config.yaml
n_layer: 14
d_model: 160
n_experts: 48
experts_per_token: 2
d_expert: 64
d_shared_expert: 128
activation: "reglu"
moe_layers: [1, 2, 3, 4, 5, 6, 7, 8, 9, 10, 11, 12, 13]
router_score: "softmax"
normalize_top_k: true
routed_scale: 1.41
balance_loss: 0.00389
balance_bias: false
router_noise: 0.1
router_cosine_scale: 14.0
shared_expert_gate: true
init_std_router: 0.016
lr_router: 0.00106
vocab_size: 14636
norm: "rmsnorm"
norm_eps: 1e-06
tie_embeddings: false
optimizer: "muon_variant"
lr: 0.0026
beta1: 0.95
batch_tokens: 65536
seq_len: 1024
train_tokens: 358400000
steps: 5469
dataset: "wikipedia_en"
Below are experts of layer 8 (counted from 0) of a mixture-of-experts language model. Rows are named router (the router's row for the expert) and show model dimensions 0-159. Each number is 500 + 40 x the weight over its row's rms, rounded and kept within 0 to 999. Numbers have three digits each.
After each expert's rows: "mostly gets" lists some tokens that are sent to it at least half of the time. This comes from a sample of Wikipedia text that the model never trained on.

# expert 22
router:515525484525476515434404487456507485513484534546507510503460521465503439498514572506493517572478482519532475537503509487423515513447437472581439532469494421532478506525519446517492407511475517456562550510451496519573561506487584484521480520513535506511577406559567500426452498471565464532508522518520463488511516507456461421526519522490487508532545451484523587510509497430526453529519550411535580524522581463475473498477589437510532523479462551508457481525454497475515523487533449
mostly gets: " wrote", " joined", " received", " led", " gave", " won"

# expert 30
router:504475410501483474501486580493496489503487511451536511482513521534487555462497448518513539462506497555546482570398521516532534435524514496473530501473394474557518524473504549530462543510437466482523499473530491401447433499550475515422530497506378493518438566493453501545541484446348543473437437477504493496535492535530485511485480477441544526518501520524507442454493519506467554546474510493525458494504499568476590473464482524401528493562491510456507484490491456483487456498489519
mostly gets: " San", " sub", " Cal", "Ar", "Th", " bar"

# expert 2
router:510539511591479487446478493474496473491508452488465525524526511417543518467473517499515553502463537450506410472510549486467517472473417448495510557522535449486562553484506499458516455536459599497508556466532488528516502410440493520534498496578475535594459459522529452484465546455459522547505511597471504492495511551577489451517514546497462534522450512473489478492524499566476542491502495460491422439496508547454468577541474475617460422537497485565481522479550508523453519512568549
mostly gets: " success", " def", " According", " sent", " able", " pass"

# expert 17
router:543405468505600507404468502517496531517561406451521515496488484450518552541514560458466515443476565409501491457564516474465461501525427491495462561498405488559495521534451518455521587470509391491526450467492520498474508576489446579531491519468522447451531459492609495527569478468518596528522482524479549511491486463533558518458471475540472480557495489515502525466494538458523472490453498539515506512531506504466548533490499553457520455507482502472532502493442487482533472538468475
mostly gets: " or", " &", " and", " al", "-e", " du"

# expert 0
router:569469542456545473461479484477521570531441487500457510506499505534495476547491482464334495569441481431481551489513573531481505588439493480533448461535513551473568474526499476527498521481498502498506487571488496586467520536517484544471522491518529487583531523570413473540409550499523497429469504510497522426503511449451506508478531428558499454535481579601475546504548434460538463531535515538445491463477491487509476513505457498475526463515512538520496468489511526499520544466463550
mostly gets: "\".", ").", ".\"", ".\n\n", ".\"\n\n", "\".\n\n"

# expert 43
router:524515537549496543530490486536472520459474510488537492508454520495544533536493524544416481486513509474476524467478433465402531545441501590541508511526551488485511442444421456590523490488514564490497486524524476518484546488568424516568516439548526536450539529448527542504489418503539496531530561400529438485478498468482553519574533497512475468461572537483523491529510453494557553430563513453432506454374474417540488488469491519507503510512527497513480531535555464506491569484505472
mostly gets: " William", " Robert", " John", " David", " Richard", " Paul"

# expert 18
router:445551502503513543578491547489551510498492530489413457500573525493484514444518545437519462545560429489572536490513519549526482427559453504451447555537531531490409457513446517423538571444536455434441557481508498520503491476499504542510474476480497490472484589455523543488481530555576480472419526543478479553470514530443598590446561554488458511467471527492493528520535490482547521538466497506526487530451492522533516490441508478433480445464463467545472492551488517534534521538464495
mostly gets: "/", "⁄", " "

# expert 40
router:540500519476498507516432478512483515518536479466398515547540463503491449523477536518482442539560506516506495566438531508508522469483531541495495537449455487559545538466537532498533504528558543555527471497489476492522500554509434466514527554505519447532487509529378460471537607501499507525453464475446545485445433541559560463531594555473464491500464515486443550540517457492511492570500549555512493452488476478601487467511500566472477539371430460494475559520474459546456482515491468
mostly gets: "==", "..", "}", "\\"

# expert 11
router:539548503496555526493517487508473532541486504424498480467464514455504507475504471497427465467515521490494490505458406512569500490505548540520509463517544424495516493475524525547456408494471476522546475489503522500556436489534474526494530486433547542432499542603503519481519440539618495527504461328543495482536535521492557510544525543470548419507501523435486445490549457493544476406535487456590518556463488478502530517495512557456500542507513522446455504502510501499550539494558480
mostly gets: " United", " American", " British", " England", " French", " States"

# expert 5
router:493477538446416494543472575442493479471481500549518474489431470491468468459498474488545474548482519428469490544450538520507486530499440533507521496519531463518499476504458466488488487521494507473503480437476486540464527474464488520475465486481524440606525597503443571396464526493524461496496508490473509425477495568491494472449458496496469552534449624446470506484565497526476500515463478543465540527558572490512487539481423553456417551513466573541496557481437477563548513514568425
mostly gets: " GF", " Votes", " Preceded", " +", " ±", " "

# expert 47
router:454526504478500499494493501494478494516471448472478413470579467523423431522427526461504513530510475506539524536511536495499543464484497551453502403479525480544435490492526487463510527493472492461575435534507516514578534429485542483596463500450459532435580554489493516528537497548550524468512452512477490527447466547461543491462455514410486490506511494443535526433459475512561515471528409557512582502498484470586507538423485579460483540440503475514484539549451439537517511463452461
mostly gets: "′", "°", "88", " (−", "102", "55"

# expert 39
router:495465468585486566483502530464442518513460572515549461506474501553538535510491434523581574462486498488515508469484499508450517501512516628507534517475434493479495472495467438558541562515489514444478455456434483509439545456528553523546525478516442527503510608493475514556475450537388515442490516445510461527467456416498452486444504491493553537468574481504502451485469514524490576482470519472483408459472513483531508511494435552476575471538514444514456499525484454484451521475544524
mostly gets: " Wil", " Mas", " Mor", " Fred", " Bl", " Mc"

# expert 25
router:491557539497436478570546454478469471490510464564471472497456456494443494537565445472483546479504582535442545516468528468542483556520496505396549503556495508460416516510596499513474510520563509426444550463516530423533514482499515486526402559450510506525457530512458529423457503475475509526577479550496515500499562475455443541547498454515582493492561522489511455484524554470476473504546425512487531493483541530516496482511502484505466635478438498501488562490483482543505531543528461
mostly gets: " Votes", " JPL", " %", " ±%", " Apps", " Nominated"

# expert 41
router:521537569498500514507550494557491464466411484417482487508490575494468516564504495465478480492481459470448514562536473449443462475499524555578484546536584502524570489530506524479503495517446534529488525503550523558425555466508444453492514557591531554491467365490539490445486450480533522535456491512493509496513497563513464476469566440557433512448455528465526475492507424410528524421554498505430513514453456523492457507520507566495475515457554490499499535466519481494560456465487513
mostly gets: " born", " politician", " father", " mother", " wife", "born"

# expert 14
router:436468453468482473476493518446461503528503495541575492514439495521564537569440571493459513560474525534624498521511615521433511570501473419512532480423513449467489542501517537516493518504550557531523497589480472450509491470441501461521458542493477502581594454530574464497524501489493482461495490548515470518522524465553470518507442499503529497464507533569488550475577506527491489483480596498506521489535553454423505492496498474449529548556449459481543483512473536526442555494532467
mostly gets: " when", " where", " before", " would", " until", " However"

# expert 23
router:540498478510536490444466519523502531504469543513406534548535541457518501416504503473468537536531428555560493438565472547470478483551530502515429454502584496516485486462545547511492444480483522477546493563527444545400532540452523460485541554473453471560461543469435476507528551536516545482428501574527503528499538468448430543486454522511452522514479543520478458524619497474567535443480526485523483511482460545477517523428524548476484499403466483506493519528558575526524514514514558
mostly gets: ".\n\n", "\n\n", " |\n\n", " =\n\n", " \"", "===\n"

# expert 29
router:549456489487511459530513522524465542526475521443491526476465526462399485482481474503460539548495442556487522506546477554542516456434550431399495539470509499544476498411546478484432532464478521527491467545517496554518459492575511473475541485449451479515499510458397471536545544508493521459466517492520519525470501550448517504500529443549520503560426412480489471496541485435505508437552429518486458487635473535537504456469502608529506467495533475441484595479539489525509483524498505
mostly gets: "SI", "CA", " (", "AR", "OR", "PI"

# expert 16
router:521479517486522502416542497496479504557515491409436493498467561471485455568492489481503532525487485525483523488547462454483469547475489545501422488531422487496514417556534443529453454506562513537512501598570473534499543499474497476502466487572501518562495391528421458497518440484590470477518456514480499501495557475411524493461511505539460482561517586568471461513468481490455500509535521493474536565439532406496519495439411515514489510537519512458507491477489435540534433513451537
mostly gets: "|", "===", "====", "|---|---|\n", " GBR", " ESP"

# expert 24
router:492440450568491535541498515541489526516533567605448504498484572535512535528499504471421509530457508447554434529466529514542508504526444464511407536475540493476530543428580464516544561466493487455488489477500460466506517522488596458529469402473404497510471459473541459481437491479564527471499563544488503544516478544514523440507492506487452612445473542507503562501533524535429516541485520473583509570542491527530551468479580470504463538466487494490520493537449516468512522505483474
mostly gets: " between", " from", " during", "In", " at", " in"

# expert 28
router:484463525483482528415501516526521484505560517495530467480417577493554504523512558520453530522511506498459476571559439444531418546485485475533491490461447427476428507530537478518552474484505501496515550533480539450492589542464592491451503504520579412506501539517487538496580482533582493531487426524530485507510449485548531544500477467515458532549483540446476524490549574470560451504422519491472508448549541424475488513578532493500501436512455489550541427519499533517583493463479499
mostly gets: " they", " who", " he", " They", " she", ")"

# expert 27
router:492540515502445507468510500575494505474515494510568540460514515484529442561520446506524563421507494522431535496455451568460468474510481488565541492538576457508501565491464512524458501477441552544460508435539506443505515496512439517454593522467488576606406447475516501444501486435457540588459483572507533474506546530473477486545515515584507539476494491516486458544500484459484494411571455515528442453430498536471520556521482453456475407505501486509499508474473492449481477511477541
mostly gets: " Play", " track", " air", " Game", " film", " Air"

# expert 26
router:520466488560525532542495448535491494514440492512486514455513447527476495471492444583533507453487475497496561494455453510541520512487469588467524542463430523473487503481416518501536639507522432541454481439470477500547531542552511453500514507421530461443542563428535555545541483549455491444548489498500463502442483498466511518451506508460585530509565444451555516479489547500539470564428473502467502504531467486509510467521461526538562507510518525544504393503517537495388494449522539
mostly gets: " K", ".M", ".B", ".C", ".F", "ör"

# expert 21
router:511521568437444458509507491522485521484524531482502534489502480457487510562469500501474484512529507455467565431516458538510578494519612556402517474560549496475462510476500528569478522479504527537501502543444491488538466552468528421495507443480478380461507509522561452489552463437502460556532500435539521468501460474415551574543528461567474478442517496497514491521419469512540469536549512459580487506489456471567451617513522464467508538548460500527534521482520459536536487478512469
mostly gets: "idae", "ians", "ists", " Records", " students", " Studios"

# expert 36
router:518463407502535459487547540480510506484509560501555497482535475553506506541458406428590589502482481486535568470481507492517520496548491477535519493525428500552507517552436512464464503526448483418426506484518496487516488491529535492459581482506464542481468620517498445513568473535395536483505488479486507536522509375528436479448504501459514530484505453503495462513435526524497458535467458554534455501479478583489537471491533453503515423473530491505504462431532463494456417530532514
mostly gets: " mon", " pl", " Pl", " j", " sl", " Vol"

# expert 46
router:518509520441470481508450465471482411522491419616524528471552438485485495572446527623457477458535508487454529520558511484532516457470499540537523562448462462486517461534457549624518549493504476502534506536539471514475451583486451453513561433522476504475560568464532520495533484493475520523458485428503469464493452437456516519525569512437498529524550501443488494471496454456477461479517530454492418509519499521509507506542503542513534400527513508488490484490525412465489469445491488
mostly gets: " Turk", "ğ", "ț", " Hong", "gor", " São"

# expert 44
router:462567438437557529524508482502509446525542499510498484503543490496512458469547475564495407518449565513472520484534481522513481540518524454487560473447492523480458539508488505494507485500559410549496533558534530522545546520534594509493492479441466470455459470418445502476486533497492524448467507523484513495541468551456480462502463502472557388491459496473497508555547546622517530468550446521468540544513413484536534369435451480590486516537510542527520502540541493549515502499511464
mostly gets: "100", "63", "60", "300", "400", "12"

# expert 12
router:493447435469439506486457541464503448541501463476469523491495475441475478543501535479514524594527524484546502571537517509498541483541450519450604470487455503611572485520464474472483459564494532457551560488517566571496515373443477514484488454503484512519488426475518490589469491462471465551584478532419562501458468496495467500487528530480484514441473528479468532484404520423524521461529538451485531439456503472490512565489497525511482467535475507492538470518402477465518483520485481
mostly gets: "″W", "″E", "–present", "(s", " stat", " introduced"

# expert 9
router:433482505481480518607505463529514483527555482512507584498575511493520539519470524603502386516440550491495432506497502466423483506500447443525508533457552498437469487515437497492530489513518514596425525460485535480461496636449454535524516503492515494562516412504548460510502462505511528495530480514494509528485497587509573496511547561457453522471456481491495527563538485506527534469504553460524522463455489553398462511470512499574488589471506546541520525505502512491491472520497509
mostly gets: "aking", "ating", "aying", "ting", "ending", "ening"

# expert 8
router:409475470529480511514531529568507527544514565556490511512526489509488587519511504493563486483491484457548536541447559469518493526525483493516522467471447525549526415481513535479525531463511527583442520419525543527475507467509425503491534527474448528528459548496487527516462507444479509395500450517512539442526526531445551452439482481482501489464452481405458427545459518529455525523478474554451451477551492508531543537520453434560475483486519534466576463487486573459427425526421568
mostly gets: "-c", " gen", "-p", "ip", "oc", "rep"

# expert 31
router:544457513472487515511491488497520532510530498563480478508397469403462491505497534470567506534539463566536509494535483503479561512453468468517460481503512454471535503501478511521519505502485551495499454474445491523490563449454548482492534481478542495484568514516570494476444548530639504427530478571512438453538509442480486456580484467493483448450501479509488506500460488557492420509430499509412571490477498459371507447544559551480485521460454511437592460477465512546497530456511488
mostly gets: " were", " was", " is", " has", " been", " are"

# expert 37
router:449488454500529480522463474470526474470533483553494564552511472524567569487463462513519501451500492524517524505550531512455489497506529433538544550480458577565524520545474541482534573511492497425533567454525463444491467496423485480513527551535465553523484598459587445515556580566438514469570484535533507486537508460543470460454505550491533421495492469533445528490474513523467453506459519574454467446555460539431524509533494399504457429468505514476515443467508548475456492551526520
mostly gets: " st", " con", " sc", " dis", " tr", " comp"

# expert 13
router:507557496479510479485471406491510559508450440475530512508533494535525506451519452532483464427554542581441482499478483535548479493548541503552534451490601545442477517473546467519500560531549525522413428514463533558458523488482509499455450566464549473509483400512454544476393485483498388505561478576492518534542414530499474491525461529528531481413505532533481490489481492522547508455510499413496536539498521499478497466485485534471501510519510512511498474500539583545495518532583548
mostly gets: " year", " century", " November", " months", " April", " February"

# expert 35
router:531445472462537531401480509460510574517511464532572460487469480496537514538454525496459504489558515506494455514432516531495573493474430552516468491499503569561485552454490536461504580452532516477521428558586518492483578500466598432452553497451489472450501408522552544466505496482528505528490484523450465441494477519436568486454530465519475464489504553460513524473529553449540414472401505530520476486561484433484557549534451468491569498459490499512489491545525497477551507495515535
mostly gets: ",", "\",", "',", ",\"", " ,", ".,"

# expert 1
router:522450466504439456526633482493478483504502497513572504473566474532492564514487543507511526565493593504457437503472541472533450431511530564535519560558435482510540484525500514534501507481505458547512559439486533452492507537529438554464485492517416473484537487461533498486548391580540563521611549452517522524502521590494552496500467522511477475505553428482522519505497517534479484408502526479462457502444433503508516529491453582523534509530548568478519475527480499497460483468490513
mostly gets: "ø", "burg", "ç", "ä", "mann", "hn"

# expert 4
router:526517505526502506485516530529512550494469509454496507483471520541510512434526520471429498449485505532541456484414490568565444507443505516442465467485359488460556496498533497577518510466459459479514446538589493489546500489611451500470513526516496486475472492597445513503447458512536543465510478542510456487468489567590560558484533526536429444541480539514482478492460491494439550548468481466572501571579532480502565541540512424558544539501545538532474508539490541481481498480511481
mostly gets: " the", "The", " The", " northern", " southern", " eastern"

# expert 34
router:469499550484578555493450559553483555514465529505537578533491450525487476434547501410540533520490516546437500469542518471478523555526514453430467487536471550515464430510564488489481464490453479472506479545444558596531462546498541562517439497458482435512500478498442533544391468467453572486556505435532472424563505508508514567489451529543519524515564508462532487511522479476529463572532444501551452518452526472499477543556477535482515446589467515436531533519515487497495512518489519
mostly gets: ")\n", ".\n", "\"\n", "\n", ";\n", "'\n"

# expert 10
router:446586572554473467529545483518500468490474500438485551545465498495499502519550539569506474465511566427425453467512449475532611457457482445479525502514506540487534516523503491426473419535437429551564546464545509529500450525536503500495468550514511538541451366501538503506453549496503461588458509513507513536459543536562468496492537519455536452535480493510530488507412501514518487504534502485536559487447542547525432478536507475509478551472578510498555541457489512457500506576478472
mostly gets: " political", " social", " professional", "Scientific", " education", "ological"

# expert 42
router:427526505495516515526516504543513483471483495499450528500495501499503508456474564457535479472471477539469455493505507516558492516465532522530511478591444597492547486483426456529506489443493459504524452420490537553480446546478404512522513580476542497502562531485597518483518459422609461540520507424560594431504500490485526559472569542460450498538523511534485488525499529553527559545492513501453485475540449463480466563490511605551516485490495490539462506434515504427469540485427499
mostly gets: "anth", "aran", "ali", "ari", "oph", "kar"

# expert 15
router:457584559495499553555460488492537425555437520512480464442474486473529475460558508507536430438566513524531509519583487552489510465546512415506516474490562532505464467489574490397487492527506466552480512503512534424494588478504540449479466505442572487459518552491432496499503427548408431529535531473503463490547534535518483426492473508531455521501519410477510555473505499495429532480512545460546591457514526468479529496482509505553509552533487483511460511597535518507522467518514505
mostly gets: "201", "198", "202", "199", "197", "196"

# expert 32
router:469490498492520469540471540535505486512554397481544502518514538527496586444473481510568480532500479536565459449453416473521465543563523466530455472528467495503543513514552524497505540546513503473512471529509529470520481395465488512512501455468563390499454468526446480513543516449603531420457514514507467531489508427560522526559368480537511486554491530575498449547538451489470485508487500482569510512514503499520478506604428484553487501562483439489523514545510544494547478510458484
mostly gets: " |\n", " all", " more", " many", " both", " these"

# expert 7
router:511535603472477501491492463485538471523562509444473492515518528439521434535501509470480461480514523515488608441550501474460591511576524424393473466510568544508520564486521493494534466515495591506499503477457513487552446518433557433488524408511529413513506488534563446511523568455495444494489498544462504481475537466437501558541488435521494529461448519495521485510446510543520470594539495500522500497513512440511465537533480476474501507511464441560552487501506512529586540497475430
mostly gets: "ions", " points", " children", " games", " members", " people"

# expert 45
router:510476462510543471613556532532503462535464553527435432433537445475467484587467507582521482482515501531467508568444600516493466438545503513534430512519522468582485471573477518525491554492498457472512502492473492452490414607541440584523534480435508504498500510490474471538526482423432514505494521472507474485465485551516524506577412513504496482543549499553452460513432530473435504505458494510422506490540505507552521492537490499453521530463497489505567522480501481554526448504443503
mostly gets: " Pro", " pro", " High", " Middle", "Pro", " Or"

# expert 3
router:514524555516507513534588468512493444500456453485519492472507509502480460513490441406587514472499487556411454525446521536493346466510529508533518483538490511471500564525509496431533426487429497520504609517469492505553557467489478472466440532542464528491477465496518475514473539505491502615504503572449526477488495551472492463532475482564546476473483471508529537476479476509473521472418430476436517492506494479463472564543450479479451459448560479502512499488536489460607479505556531
mostly gets: " government", " city", " area", " head", " School", " President"

# expert 6
router:511506479470524530429381548446515577529495584497468488488530519451444515530479412536532480499506472526501496561482486557514509465524450519531496456495517509527546447522471522501523502477530475523496429511530496499439484450412444597537506580570579442431464483487479532519448570423477551468472507489469556521498486476483550515503546443458516581525512489549475542496474544478488479535572481534475529494620532488489505461486505518454506514455511493562483521501452440515506456537419522
mostly gets: " A", "=", " X", " x", "×", " †"

# expert 20
router:469494486488520492451507525467540482423553447529496452483559527462512532440491566467537508562509543497495527480596454475535448470510481504530530503500473504471479439538537479497481448515515503537478477500487487578469477507537469463509449488471594514479486419513419475501462512478573489477459512438536485598478510395533535526533452351487505434443473520475515522545567516599510523473473516504483551559553522525488472390492520457547465496508533472494498492490501569514549479485501451
mostly gets: " his", " its", " a", " their", " an", " her"

# expert 38
router:479511496488418450464498493505554542485495549466495548494565500521443502490537463453553483435467483504520451543546424431602452466466514446445597477510533478454513556444564531507478470559525513499483502473500549450511482496485457537480463515507521551425471454493479550482448527469530517514460424497433559478486469482489455573482458449471555505520442415502456523460486594499446551507554435492453468508479486552579447519498497470449450489520520440476519501525497531473525458463515580
mostly gets: " km", "%", " Cup", " million", " second", "″N"

# expert 19
router:474536565492504473521504481485488455438468521467514551522403513508515534510459518556512501472448446523466477455495475547456501476477519490537525434517500442523506494423491482529435419420483488522422546546482501508495447472508464530433535521484521578488434429505501472475472579479462492544499563477528581561509503569499492462526513473493444505471492529485524457524425478454507487508541467533551467484436495523537485515487564369507379555494509490466497525485464376463503488536504522
mostly gets: " Music", " music", " Best", " video", " television", " Science"

# expert 33
router:494478447537518551565503442490471536476481555514480458484484484509444412522519461508502440433512466499486509506422519463503429486517441499528536487477447444550513489450479525581553596508588512470534465599478486484467559499498501520523523538510483521486510582534485560498507537486440524467523448461513522493532526416496514501487526477502513611447548548486436487518492499406483470518520524496477473520537518431552511493437560588529570475499468430498506519521517436461408473506467525
mostly gets: " AUS", " BRA", " ENG", " RO", " ITA", " Li"